{
  "d_shared_expert": 0,
  "lr_router": 0.00144,
  "learning_rate": 0.00947,
  "batch_tokens": 65536,
  "dataset": "wikipedia_en"
}
Below are experts of layer 5 (counted from 0) of a mixture-of-experts language model. Rows are named router (the router's row for the expert), up (a neuron's input weights, with its number), down (a neuron's output weights, with its number) and show model dimensions 0-191. Each number is 500 + 25 x the weight over its row's rms, rounded and kept within 0 to 999. Numbers have three digits each.
After each expert's rows: "comes after" lists some tokens at least twice as common just before its tokens as in all text. This comes from a sample of Wikipedia text that the model never trained on. Tokens count by the router's weight.

# expert 11
router:504504514478488499485482548490512516497519482537471458474502526468441470503494517529484511525500497508487524471521568501509479569505485516507486536490522507488492460508536488561519507481478439532500511500500511506520510506463466512512517493489483506491504492490477536538476487507524461527479480465476514469513459492527474484455469505465486509511493492524500466512502522528465471438492504528517531482530466555482511487477477515456522495512486469463501493532503530539495472462476492479492483470464487509521496510476522529445501508501478513499439503557457521500503488500489526536
up2:519503519575482473492486494502488513483552522537505501501480534516539470457541508469460476539503554558478450460453471502480502491539461494520496527508492477529546535499453519503517522529536481505493505473504508488521472516464491510481489503539462517538513443480455514477489502489521501523503494511463491533490481504470502495492527476509506510483557481461514505535506500523542492504493502524487526524542508519493503499498490488461488477524483477532519516457533503463473519494507470507459535480505502518536497521561509502475533499506495527533528497509479541489520484505503513516
down2:487503463475495504497546483472505497542494471542519532492570489495475525496529492510542476504524503547475536503450505478488475421462510533597505514502493469500491527456487533516476503529459518507478472493531527507481470528482498510478506515499504495490498493553527482505496505528454490489528519472509462515511511504502535487520499483508525512551468483488515513534499485500498498519523500516491502447497518478506457495496500506493501503532470491520496501525488482509495523515512484540473498522512461490533463480489488506485534497514470513489470526454506411539504468518509503518
comes after: " the", " a", " The", "'s", " his", " b"

# expert 9
router:508478513517490516524492523491516517446512528499494443452539520489453522516485519492489485537487503478511528521483512515494488534490511491497522496482516512494463482556524540509472480467483466524521527512528494493439468484480458517484500488489479497532481504561479515510471493511506473575490477462501474476494495477547500491467530494497530522480480490537497478477522458520469514541475537530495549474488502503537510539468491500478495470486574518487468540509493505505494489503471468504476505481493492509481501510467553533515502563482500520532458481483497504489503499481457507476
up7:478577497533462508508535516484483481536497529468479486493495487551525486511518502514495504484466470495526512497449518511505513507478504482508521495494530499541511506457544530437508491483506468478531527557534537499465475541534508500520520486544502491553487506508462549507480523516522519484532495501522462500470561477535456508522468507489535508488480499474508528512522477534481495508511539524508489474517512498474476486472461525514536533538510537510506494494501473520502475495480487523498453477515502508513454482529539548544518529494481516508468488494496497505485471545498476505
down7:484502501487457510490508505525436473506518513496464506475512487499468545451522456486538511525522527517466506521487487508497496477509444545482457478510497546483462469494512505518504490506521534533538474540508470440542498510467469490492442484505498483476519483502478527505519509522463509525511543472497508527496487507494474499502495449510516481501476509473545489509529505471494511539511516493503493539485511496476470473499479512531495486500478513475520490461470502457509529494502525472501506471461521534594504540504516469499494500537492487497476552474504507468518550527493489533
comes after: ".", ",", " he", " He", " and", " that"

# expert 60
router:519517506501501522476516512472507524452508529499496486477510541496450508492469540505506477551501498501500515524500512501484474497517532489518525472479466564469491471535500478542502482517508477520496554494523551501478530478523465487473468465517472460490478492538514501516488535490491492537479512439464525493465496534533495476502516483494492506532457502544497485465498464526457520517469529523487567498509466515494502476514500483498528499496515447448484489496518511484503483456496463487491488496474476498454531495442540502470464507489529500495461455510482505491489521463496533526
up7:499535471499494494516496526469497498538505465514451505469513486515534497535494506491524489525506471484552470487517520465492499485482513525504489479487483489461511534554492514473515494531489512505502501503509528531501503527509490486570491496489473527481499443482535475509498498483500453506471523508495499482466457474454506543476496489488479550471463490528519493482471458494535464513501489516484493501498499505518477486498494541565485448467495455472558464469486501521482519550501522492518537528520458470480503485479524512470472511539522523496452471483524527468487530503465548478
down7:452466545481515519538485513484491512494566537516499514475504508523488479504504487509505501460485474465506508511505533520485508528477498501532492495460518481502505485423506490499483474494511474461512499542461530500500494503483503512471491556507476518508541530454466492492452520529504555422459490490507481535530478457493516502517492557500484509516499457462531483495524467488532489487498513474462491516519471534503479485501479511519507461510477508489505499522508499469515421491481522511494505567513486490528523503508474467470496491483522449488526518498511487488519537523507487476
comes after: " of", " the", ".", " in", " to", " as"

# expert 23
router:535502524476464472492521522454540522512532495478501498507531517499468506508514540558443478509471469483520479509520544495495440477525509469588502491483546516472493459509501494510478499496478494494464520505532499514488454476494460499517487497477475500508508525488484499527522530528522484522509506483481533513515480510498517508484494505487504483507437484535509473451494486521470504471517491531485493508524461498533486469492516538494514489490496487483518539552489493537514497491513492517507504512462533530483506508506513520531487571462524466498452495479505525536556536453503535510
up6:537522512547507474521455474477526524461498514438528475489485528497498510521486525498502503522495459520534503534550499546478520493520466487536510476546495474511507498501498463482477497461470485507521497471511484486458475485541493536518495490521509519477531460466480499491531540540458485533486522558521451529464488510489513482531495488474441484527479496516498461576498484520517523515494488522482500519500535512515485487479500512489490507460501475532499511528479483513547469503531513501505550512481525504478526471496522474504508511478508484461543488496523504489517508557453474497
down6:507468480451516487522494483526521515510526482498500529485501492533504493472491534517501504513504513495488516480498517504536471474499538533481521493492503494538490522480495511470502494501524498515448500558482491489499513490519489517479490520526515509515486521532471521539492469507487513497533554485519501517512549514481526461513500490526545498452539528475480483544560505488508503447443497493496513566487511481496520469489459506474447502482500506472507518477461431507553512528565536516501509484497527493499466466537485468492505499522512480525518513508513520516521569511563484526
comes after: " ", " (", "–", "|", "1", "10"

# expert 45
router:480482553483484480506492506511512504478533506519502473464499506511478489536511551516488501494484489491512501528498532506494475532504551469573522453480510521492455474522518477482508521480446515522498497486554509581515472515492516508484512487428497540514477544505485545550488507485532492524479461498480487513526489522506507513476518489523494514479442490522482451461474475554459516473486519522503510503493498476492496471490539518494508479496525488485507514555521505528517502470477488517512481501490506508480516494499549516503519510484510487536515463484498528556542521495523529545
up6:492487542465539494567505514521505529488545491478544515487509492559516510475493483533502500505433479479485488511451476505539470538535503447519476475485475470521527502508563497526511514483478559543483493485471480494511477479524491494481540550468505500532547476461509497485463526484495474500543520492510446494527543514471528486542539496474513507480498521494466521507506478476518495477497494531510472575468475483505544464494493509504501502504479489472481513485475489531525498527494506505512500524486507527484543510491520494508474475477533534506504487492516491514519487511488527506
down6:498490482470477498489520470468506456520437492503519492519483507491517487515544471500496485493496517493492499498455443496494502528490468469496538518524531521477485534527466520518508499513509460528491507464514493517493492493468544455521513507490498559509497517499475436525522484504508508429519502514522492493497494525492486538490487485519459530505506538496491486440478529449490472492540519522529508474473469512491518471537480515500489505533498502517478514540479521511488517523483459486486516455496499459478467480460499506491458526433469462537485504468511512503492533483467564521
comes after: " ", " |", "0", ".", "1", "2"

# expert 2
router:509488541498497495491522510480519531470554518508488489463510530471506480534541534497478514485496491509542477521480477500471520515517502458555497458475497501485465507533514500510475480486480499529469489504529514522480489509480482536509456503474479518495475561528480506535441524479480471485482479480492535463514471537485476481459518485526472527479475502533499465478477473503433493494508549527480526473477466491486515507515517507518515506469558487436483517527513515524536500508512490522495465459470508464481497507521487488524522517491536505538494464514467494530518457477506533545
up2:487506489491478532498463466555547472488495515503499488471466498512502453543526464472484522501548489489503459525495465532540495501463509512530498516514497533448507500469509483488503526477492501480490470462472515491512543501462553498507467523504515477482456532483510477472530482494512556491531474517463479518507487461478477491557539521523457476483499519470488497523511508533483525470488511519498514552533475509477512513527536505496545518486531486472536543495500508517502511519508497493492499578545481487461517499486497508525501480518514536487491502488502448479487451464522500502
down2:509497443530521479444477512513513535564543480461507532511504486533506463498502479493493472519542521497473507475527499514521516470508514511522478478496495471504510508520461498433472527504524522492510514506477518500506520472518521487488481495532464490508534469484484493509497501521473513512527477460512519542506510502506483470481494481446559458511473469493503470539541475466538523503506484496512499512464544491533529490490523480451507497462498494515511502482481490523541486519569471501522518530498530478502512470457526475471512467486480519537515471528460508519534451496485527540
comes after: " |", "20", " ", "0", "19", "1"

# expert 18
router:539480501456459477499497514467546567492509520495454476523522534475478474502520532530464499512488506498520478527503533450500491514534508491519511513478517512468490443508503472513438510484505475479477502462544516503490502430510456509537481487496490517492488519512483514516509489525485474578515512479494490508497431530504526484484507497506488495516495494544507492477491525555448463491506534503504492474510459502539508505481529517467533522509511480484533553520508526501506507513478518493499514515469538522513502516469542505510497532484518485508461483499472483563518490474499520530
up4:508507496456530528503477490465535498492536525496500487510528471507504492504512515487530528556495503538506513527471459478511495485508493465493490526531497524461498478527539542435548515476503485471506493489507512446481509504526525530470481496483487527458491516493482470486508476499517524505554474494511501550501478528496468436523515542460490494492514458490522517502485488523485506492524448521497496464506489507486507506499554514527504510489493502492479519533525486542483543547496476502494523501482509546497463526467523530474526508456505471509452514480515456508449439499536515536
down4:483464502523491467515506510463510490473465490525442480479463488514541509507551480512535504496507483501482509485510490558478517493520469489480482525498483517548516533484499495496476478498513505554528502504505477504495513494491539493513489529425492487537467498472481537494510536514520464539474539471514529506534489500496514549453494459501493485517477464462474537527534492511502505534500492532512543527492478497519499477541499490506503483508520480506503499512462486503509547495463477435497548504512475511484461472517445497507461529538473484476518506568525520476509466490472510482
comes after: " ", "19", "20", "18", "–", " ("

# expert 25
router:486515583496533472499468535490489503477514531507502487463537510461476479515505507479509463518532490520498507516511487523472504543463509462560509451461503509459485503523495505514500514503475455528467536512519501512512531508478529525485494481440520479495500563489471525520497512506502480517489469484505520527528496523538496489470510489488505529489478541517497468477494495496454511486474528499509548496516478516468522481514522496507529532523536510454475504542552517545501484486513475502475498477477507511490448505497537509519445510516496487524504434531489489528539526460507500533
up5:532482545508506501503515533475469507496491510520484488455536465502469493474484501498518523506481509505526489514513462464562526534523482504513480507504487464506488540515542500528508524486461495528512451476508471453551517469508493452509499469482505477490537490448510491505518521467481532478483512414455525528457535489476526489491534492495508496485507516496459515551447494490551493487497495491443467478496520547458516512481479510546547508544503487497529467491503484534508509489510507468495487508502472522496485536502499501468497518484495447475509500471522480512503515467524505507
down5:469501564486478476445479497515533507477516472505519483474542530531504460496501515527530522514517514505498487478554495498452492498542526506478474505476548520525477540528477529480427509499516558492539467497537498529497514502508506502520505447497484524546523472475488496497441499485491439481533525512542497495488481496501478440481502522503510509520483502508480488542488521505526524469516535497527494492486519527496488499487501493510497485495505532535462533478521534500521525514481454498495522478473544473468524460509531482495535514501530486505533450513516488491491518477543508491
comes after: " |", " |\n", "|", ")", "0", "1"

# expert 13
router:476481495500480509457491536470469561464508517497462465487539499468471523506486556477468528504530499450501527546470496486500460518491549505533543517518507506479493471536500519533488499511466468518508521529512489517500505469487458506469501476497480481508520506512430468489462523520488484516497486452475478465490497510532521469493540522508514497495460499523478489481483447527465511513485527518502573508526490506511494499469469547493513476504500540486487545537497516557495498502472498549486493482492517521482504480471525518460483514471513536526467462522498505495528490497487486512
up9:503506463513467499477520524512489499476463513507525476448475495518494526530467494485497556494543500487483483481488486500499469499462523521453472538451504537524507472436516470515512483508480515512512444472481506486457512523476476497516518478533508478513471485502521513550473514470506464468475511475504514462539468524509513499479466530485532525524495498478480502501481526513509476498542457480521510502499549550534480505495503489476496516472461503501506528512488537509539511455489495529482535508526528448535489528523511515475496524484481525476529511562466521510514530523535532459
down9:507460505473478523554510513514498542472531474518521492524507527481517489466489517485432531490465517479497472484501503511504488503492483481581468466469498492497478528497472503526498526460517457538490480485504511482543433475482515474487494524487467521475492520463489481533485517527550508487528511535496472474492467463451461493473472518480538495496512502487486517513494494454565510487500496543470439489484536491482495466478514521521485512480523475485481476486469491507456495524544521504490506473511495519518472505498487520477506513498468508491445529511527517449500512506489467519
comes after: ",", " was", " to", " and", " he", " is"

# expert 53
router:541518519497497518508514505456510517483486528477475480462520535468459502502493512484525493541488491493502517491524526476508454538496519507513504515476477559455506456566474479528495490509521465512505533467513514504504543484494486501501484487496493492474480492497505508539450523472502457527484488495478559483445508537533471460485511503521478524516463515553501496460498502524464495486500522546472579499529451541500519490529503476477519496515526459461504500521505532493497495496492504444489511468474456523477513495462515500490477495471524498512469464519454522495494475479488521509
up2:518531494483490480466532506540454512508472507481479515463474449501525491496508534500491472520499505456518513479492540492490465502477519538443493485478514493487458473486523523482554489512497489517537480465512550478479481493466497504478502515498462495481492480515526495545547514499521495499466490491464489487490451489460514511535519448460501520509445514479515483484455489489482509496501473526478528508508482520473527475530493514510546484498505473546532498545469548443531556519536488502479516469525507508495531471487530490510541512489505486450483499441525493514489513510506533497
down2:500483470550459486519497522498491472455489506495528515491481549514547455472483489541507513488478489520522539533499463497517506497507490553475536493508474485451553507504517478520494518504526501497490538491437535507458522461529514525501505505476491493472517479461501492504485475465510540486477506489519504501528510464463482530506487512503544504490488518485481518532504459502454487508500457466510485502457462468535479553484484567567504509505507467497480451492518528508484541480505494510486525483486523527497479516491524534471512483536512477461470510523517519511549521503517485514
comes after: " the", " of", " in", " The", " at", " to"

# expert 10
router:511510536503542486494499497501508525477506521493512483477514511487481478531507529527519473498539492473502494495479548534494482555472522491516542465467505505495463491511507501484502498502466547509488514509501513580477506488504511507464486476462497495538510526486502499525508507459452455513469453484482501496489487535490469504491494497478500519483492507528452464475491490499438543505479513561519508515523474516496480480492515554461511541530505493483443510545538501537510484457468435472509466460473480517517507510501558542477494501500482493499488490497490541517526540478470520505
up5:494521548493524504490506534480507491496474510507428506482515486484516513506502461527531526476480524489539492485487529519524498471504489499519488514479516478460521501486543474475540505470501504490504475515488484553489502524485531505530494488481486508528504568477496467507486501520476478465502496534507517518540510526474461490535472527489493499531442542496510464502537495513490524543507453521494485503484483495548487504526460504522491506493507501452528514513490467562527474486547487499463516482525496463506527487573527495533514548500504510498512516556460530543513557498492505485
down5:499483493508516526526463516494521537456502488512493498464474489507476488502478495518507489515491499500470484469475486512488542482494500486519489498479495514508417468468486503482476516526470514529461466522483463411516509501546469519458489501473423495454522504504514536452511503522489512529543507477552481479491510491481491486485492486495505501496491504521500500491498511559520476507481527491528489516513504481529476493496484468490478506487502473497511511466475471501528538490457519475529518522544458496483480500550450491505490481509547533479503582528484481519501502491542467487
comes after: " |", "|", ";", "1", " —", " No"

# expert 30
router:481493495483487476472494520523535514489526489528483464465524509499474493490505569515505495530517500504519490466506506495503453549505504506509492498487506564484486482512545468524465506509510482491475539529502510515504530497526465514477470455481454483483505495483495500518473547482512458522459523465467529467473500510519503467477494503464481483501468501507434478494498481553433497482493539503502527481566483506489478466513452486471537458504496454450504529502504525519475478487504504518507518463466484516501514468454537535499489526514518488483478499511467540497509525481486511541
up1:512492447475455488460498506512467497510515484509512520518518493545546452501546472482503500520494538494500464523487525492443449473528519526444507477479496530487511501477499504540515505475508478465527515493480487487500529455518483505477517517512498513531528500490541538504534488482525509520520481544516488479517529470456480551515518485523551466480496489476513525534508517514520540510522487521461537511515480523537510502508520545467517452497495547520495522467516492479485519500493536472469516500507480506560514475478518502484500498483500520460519510551467493457556484512507474484
down1:486495483465529526521529485503498543554499497476474517489533463458462485478473469460457472496525499546506515459475459483497498466515501513490473489530476513512525454470470495518481491489503513510475497501478468507491517485471509478500501486507470506530517499466531527498442510490476479514496543501448487479494489520500534546500505512454486532481479486479493526525468481517469497508516467493509507533509517465526484497449501522524507517485473467490515516487482497467501508519505532493466488458513485458496602455490555537491479529505490469483491538482541530552497506502500508504
comes after: " a", " the", " and", "'s", " an", " his"

# expert 40
router:547487530451488470515492558466539532471507508483495482474524542494502479523502542511470469519537522491489520516522533479499485519550531489550537472487537511479480434523514480508466501492492511481479520464537520504484497441460458501517500502526483506520478503507506500513508542520479464548512501520500498504520460522507506471472523516517506494494471487507494477464498495531428468461486521521504478471514471482521506480482491512452516486528526489496538541545509524523535474506479510472511530516483514512496496513447508502515527547472470460500480491503471495524524502454488494508
up7:532489494437475508471499507479532524578473503529509473510526497466549492507499488515549499481487509540484494484503540466487512498503496486540492479516535502455483496507525504505474485523525499531519500528495489475501510514445505486514502553489506517474503493535491504491559487492542493536485508508508513477488439503463488463492542491494512533486509466529504505518498555493489538494464503497444467491508515520477471482521525520499527507453464468502525541500471472506524479548471498483492458515491474546517527503525544529495505512486529492497497547513517506530524431505496485493
down7:512505517499530482492495536474491505480466522474475468524540460511459494504503498478520533518493493513509503483506458528522485526542515500454495484471519515484494469506509495490482504503519499468499457483528477499516530504564510523518564507500490499518503526454516439539510516451494526475454511483499471511552499480477542534450495504506523474520489482505485533495485532526467472523497504497485500511512511479505532537445513507499477571513470536494483454538436500538511538551462491521477497517494507493475463524503482513497529479513508461493453482491537498489491481467497485508
comes after: " ", "20", "19", "–", ".", "18"

# expert 3
router:521496550493491495465498499485494524507536490483501495487500523524477495508527526522433483508512480517515481531504513507488490503447494495548476515458488516498477537516477530485503530491497492484470513499503508521492480481487478502520470460449488524495513545507458502536483497503525507525519491507492520502478477546547519487481480523515530464499478526527508466492524490495416524491528511547487528502508463501497492466472537503520534480463549494469523505514513506510523520477478490513459485461435510499493482510502504524501476569494554474523471439518473540537546522497504524530
up7:506467508474513531477497524486453475512530547527474472515521523485530507512531512500491480529506509490493469469504481479499506469505507505496502509449474470498558507456497524515522512504487501514514442519504476490463516500443504477514530492470482534524535499484549504481542479485488498496488415515487471476512489510538524508502490548470501510532542469486537483465495512502499494543540499516468467464525464498471494471536556489488518509510533481521465499502468505510503484555509502553480497504529499511495519516515451486517486523529485468452515526537524520542510477536507492519
down7:468495470533496485520518503473535503500494496478508544510463526497507455461501507527515523487527531537504527517534490495485508519436449495520534504446535517501479502503508542490452474492486507465515526501511433489517508539488452490443442445499513482476466499457503493504518505488489519512541486471544514485516513525491501476479493485473503503489524490492492569528504496534524488492478507472535494540554525480502486486502511491473487453420486462516507474483498477482518504550506500510523499462479532483482517519510509528481520497491500493512509513506460490484525515507532525523
comes after: " |", "|", ";", ":", " |\n", " November"

# expert 39
router:534501517514443521509522510498528529484510508483487507511496524473476474471529557530475425518505475491508487490520513493515440523517523487536532506493505572515457501524477506546525467491478494494474485512484495497511473480481496510500491465442527481514500516534487528499491533535473502586497471504497558508472501513516484505487506505477501490471462488501467448465476472508482529456503516509493499520513469521473472468488488506452496519513527526494461543554476502528476490505481474496507492491445506515490490487447522483530494503490506504510501483494464547513503486464480501494
up4:519475527519462507495519504511540472467534474484472512507471468522551520485479486491467496489519500516495507492568484491466499494482536514512481521483513487495489545468440511542514493461491496474503482477532519513548463475475527491509473555467485452503522487465569524511507505514502535528510508462493539472519491466488506526479484467508461497487498531496509539503505517494515530498494502572497511514487451470503472474556487453519500458454516502490522489471499518498501486515548477524492518504518497475510498493532533484492525517494507435502515514485442520514471518498517507507
down4:499545498466492487471472452497518471492481510488491477497540517495505520481494506532536503524489495486538474499452496567476494515508516482505501498539495518485476493538523501471493478529492571525465517511514524522448514537488498522524527481501504497453494486494480468468513519507515504493466516486490518493532527527509518515497481534504510502495481489493514453509505532451460496444490508463422519540498493513518541538489493527499504537529477493515513511500526487553510529518478527475479549512494492505486483469508508474494453463506492486453551505470557481517525499481475460458
comes after: " ", " St", " R", " de", " C", " W"

# expert 17
router:528531509491512508472505516483524531451516525499492486491502558470503515510481525503490454509527507461493511496508530481502466507542524496537494471472469514513496486516520473509504509466515507494473541470533513526489503480497458498502459479525469459483499497529496516506509543507456495545526515490444495482483450537529495459504514510498477495507450498530514431488520493531447522488480533511467532462523492495500489458478501515507520478492514477453491530507497512508523522466504485460486482475457523526488526463460550493510481537484498470489477464477473497497502553457475552524
up0:515503492501461546479494482535487498539461449499504517514442479495501541475490515473524530499464527477501483518475482472517492475495509513474538506488482533479524500461483441543513494465494492505464474508496492479511487505477500519447477475527486495504487457503544463456476506483504471489521505443512445491497504548512494541512489495534493486496527479470481470464522510509537482496523533460467528533486513498438457480458485510475501500522467521511539451531534490478517498496523477492458478473499469530510506524496465494515523545501510509502475508513443485520492475475518512519
down0:514509497465512528511471469529487507512489502523480528475532461511485484483514494516528489532539497484457496494501472494524465506488449464480489493539496478497505498498535508505521519521520517504510469479486521500484487478533492534513505524502430540553510513498494492511486500518501506506501474546496472459514522521451476525521500500450478522493431502493475491533525487537491479477461474506542504503504525486499524486486479494485556486534493441445565501524485495526492471480525536510527511526511461469501565518490515537503506436492526494472506508534555504521482493497518532485
comes after: " of", ".", " with", " for", " and", " in"

# expert 49
router:502521533493477527480507515462506521496513498501511495493544544487453499482490533502505501511537503485483508525555500533469472507504513463549484486456521485497453515531506508525447501441483463502491554494522515510523502488492498516458537464456490483480461517518464511519482508513491476507485480502490510475522474495537501512477514503485461527521502517527499448461478492495457502456485495525537527519482475499500492476515556538505497513542553492478499517553510499528516504446469458517507447476460482515505467487488499491451474488493479459504496448521478525489510511495466483516
up1:458432485489538501470491478524494524508519477507538513506510505522501482513511510524479501512529501469467511479485483529511507502450501484507511495478495514520502513502535508523491531486488549504460490503495446463549510500488560506506476466504483489501541500512461510551495493492481508445497519452504484496502543499470490542486495494472531512483503443476525475507494504450467467531466505545516481533529476524556508461455525492497434533512526473529519516521513497520523516501472464513493480469480476506535529508492495491499520510496521470474500530473512517535454541536508536476
down1:518522449525510513543498504490510499492473520460537469480498472511532498513473507496491486487496523523521511530543489438500467509536479514512486469499508486515520476502468473468493498482471503485491485464498465503528452511505502508498500478526475499506491462486530526544487496519500518509493492533450521523542544462454489480461538504511545464525553531524541523501473485497455533518535460521530468520498504508479444493503508510501510495483535501457476499497500487489524512525481470490474520499508503505522444484471459515508443474499456478554500479517490492540530457502509512549
comes after: " |\n", "\n", ")", ")\n", "\"", "1"

# expert 33
router:541491513506472494495461520510547520506527489475473506454498499502491495513499545500451468490551464506525508518487505493496517516466483498560498489480494504499467479521527485493458493492501472500496504509519469495479491467484466529502481491484475511528487542503419511524512489554540489529541510478458529491483466532523529492477511495502493485505454508498504504511506474523416519476493554515481499485537483494486505527484506525495526519472536494483507516547524511553485487539511481493453493537474500495502467536493489510502512552473547490531499485492453511552523503484456495508
up2:510513514529471498486510502488525456492484516492518543480529492498495541507512534517470453453495515518520490463467565470504502536525481516512463539485481485487474512510529513498493503497514519564480467507473474504489433528487464529474529484464472522494487516469530515495518504524506565528527515499471551508507502496530526499520531512483491474498539483476533496494579477488515514497481492501512537497505490462512534509503502486501542496438519505488496494558481519548513504503506504515522505517466496505506456471500476486512497514449522469544506493501514533538468467530527489517
down2:447496532510495498500518506484533491515542527456477502530525505477486484488495484536506482466511495501494494498459497501491518486479512462484496469520493532496538476513477508514490496501560483496491557524538508495524480489473505449512521512530487477477503460526521535515525520523508477534515550465517471502485514482466488491488495449532502517478485550482496521469477535502544453495514471540453473530494519531510505518524512472529479511566484487507479537513485507500483530455501523505457533456517531526499510458519538492496494495490454521491494551500491453468467525477451478491
comes after: " |", " ", "0", "1", " /", " ("

# expert 0
router:529493520485472499497546485499511538465515532508510485477526521498421498503497533554496497558492498500503540515504518495482489520494521472500478497496488501479472495537504498513463516475508476499490561532540511511478518484532521471500461481498485476512499474554491487474471549458520511539504490474485502501463500508509494485475522514487470511486449509539479480470530483489455524498478547533500542464517454499487499497481502482475495498475548475432459515508508503497507490450505454518500453507445486493478503488434511516512481525488511490471466490508490521522475522511494532534
up7:520500494516488483518550515511515507434482468525449506514456509483488510474498523493534538498516557532483530491475489522497534500492473498535501529468482528505511458508525473495487463513529514482490448481476475468495509510513511544538508523573535538480534486494460511497542505522509539519536541539514483471469465514497494527562491514463529499485512490480520466526477499516539484489544520530479510489539518529552493462507479499533501516536513530498513549533500492480497483512504470478480488504529514478507501471469456495509493479475510514504474529510467505486483483528532498494
down7:496510486499520489487484532512529482508496520501535519512499482452455484555489493494503508497489538492514529470473472488518520487500517489475503491450444452441473495494531524464538475515529496485498487485475470480467471493470486505514538482509494498515521478495501494546500517513481493566525526468540488486520553505510509505511472504494509536522489509505545481513521500527481516498493487493505520529532502536470459538479507452473505522455497496496515484533570543488498493496480474489505456505534449524459496487541528523493483557453474542491507505494524520481530478462475531502
comes after: " of", " in", " for", " with", " a", " on"

# expert 36
router:504474555499461518491488523460513510484486511505482491511545542470488473506496515504493502519534491511457512528574521507482479499479517457521514518437494560465448516539495510506480497498492482506502529505524489517529503475490465519506483490435487512487476520520486514499505504489500454527481476510497485517528479523531485514476517504506494494524499484528495457472490481494478493486501505524480529452514466495475494459531542512503559482541544496464515487540520534505512517475475498507497489476448468560482466495463477531476501494500479490518484437529452493513508494496476452521
up4:497463501466471541485512483504565509508502452499512511532532480522557523505508511433485514511512485537446520510498515499498456497544555500509529502498457523483480509497546484502463511498500528521534450485503506466508492490512506512545548518471482473514490538511497542509513510484505517522488491525492496549522473449496469506502482470525474513497471503521491469476500532481488464528510503477515473484505527515468444513555525529538513477499495545502495480504486497499534535497505470515532512502477476568461491486515519483523482515524467532542524513494497484494507542501487529502
down4:489517505494506498514502495496521516505483495493541513529552495498526480531507494501523521476532524496453508493522509470473463509476458498464494515487480509485466485541492511474483506561513487540535497545500538512486471506586471484541513463510540489519464552556512526488475493491505514512503476482531492522506514485482494533486497506491515481539508514516502472505483478413476502507474491510473503502489539467436488489513468513496498524494498497494480491505500486545503510519483456484525494489531479509470529492516442490486516492468539500541522488492529495488497515469493508405
comes after: " |\n", "\n", "|", ")\n", ".\n", ")"

# expert 63
router:532521506536533496528479539524494512464517515490485504491505501511484480508463509505481502519485507500498486492478483507491510570500489463546496443468509533499475508531512479530513463478494489522456509487549495511493501449512467465472442437517479466500511484499505526509471523508476500505498469478499509489484451533519477461499500528491452518467515499513501485473472470525482480519476498537529505519501485520506486527531508530494523531497508482483493540512519522549486463519464489515448502517520526530495493516486504548539495554467515524543489510538423536516498478480473485535
up4:519474481495451495471467535518459480523479516547499524484459480491537507484503505502549468486514449553535506511507512492494465526528501453465510450495457482503496517478509476515479516558560522480496458530510529519481506476497467477498452471470519492468511500487540523496500473504481473527511490475515479477519450507481478516488539493512509514522498530493461460505485486533468515517530477513500479506514509513483496522511521495499484534488471483512466517519534514455493503477496504525550518531518471461471451505500495492476525489498515528499517550536487558495518467476524473533
down4:501530462486511542494504491508495526466496497495492512481522490527501536489508483501492510509522450514508481489484550557487525496535500514502514537484504513512503499552480546486520478493518499497528493482563506532491484538482487488509489468534492478478462464471505513510529529512540505463476502509498452518478549486490509498520555535462504448484474521463501511480577522509454528551516497527474523497515502491538510497551513459519488503494534492484483445461534486495505489554520505533499533522503532523490497483470543455518524451489516508504500521500502502499499476498465458511
comes after: "-", "\n", ")\n", "|", ".\n\n", "\n\n"

# expert 16
router:525501535506462519483481539498524526487502518488485497514539527468501491503483511488500499506503495490474504530507475511518478506476485450523521477479500535457466501536483525496464480481472487521491529509488536522510505489475503526481446496474499457500445509566479522517495516508484474511489441480491533493527490483547522500473515487502482505503498527505500445476517461499473522449465504550534519502518480485468470505521486535489525479526516487426492509562496524560520499471515497493499477496452452522512443513504495534532487510501466482500487480513455490484488509475451526524
up0:490471499496518534502537498477498461496486524486453483531532481497525475511499495472511547488491516540500519525529462519532455474472507498512547509527523473444489446526462496442472487506516509495500454499472501474486515492463527499478483442519499490523490504533479517515508515522491502493520464485483489500516529514505480474536507446487432490498479492517490514468507525493528511475489532521535530460502494518513545517498519493492468445503473491494498493520432505546497499514506501477516533470456534472500452472525500510520469512505550493479519503489482518479502539491464535541
down0:516454499490496498508510503446505490468519493514456525461471482509531514521537499532554547494501495526461456508518501523481484469521480523478494480494527510523519489473489522513537539462520486523499462525498463490500492526535502499507489478489479519462478548531451490538501489499475542498540527454479517532534473505484493523478476492511497528506493453535493513492502500551478515519470505528507524487508443508519515511478530482441517467490510503528499522534470488541487507474474508517566520480511480493489468527547470520487537524511505475498518499466528480472466457489510529537
comes after: " |\n", "\n", ".\n\n", "\n\n", " |\n\n", ")\n"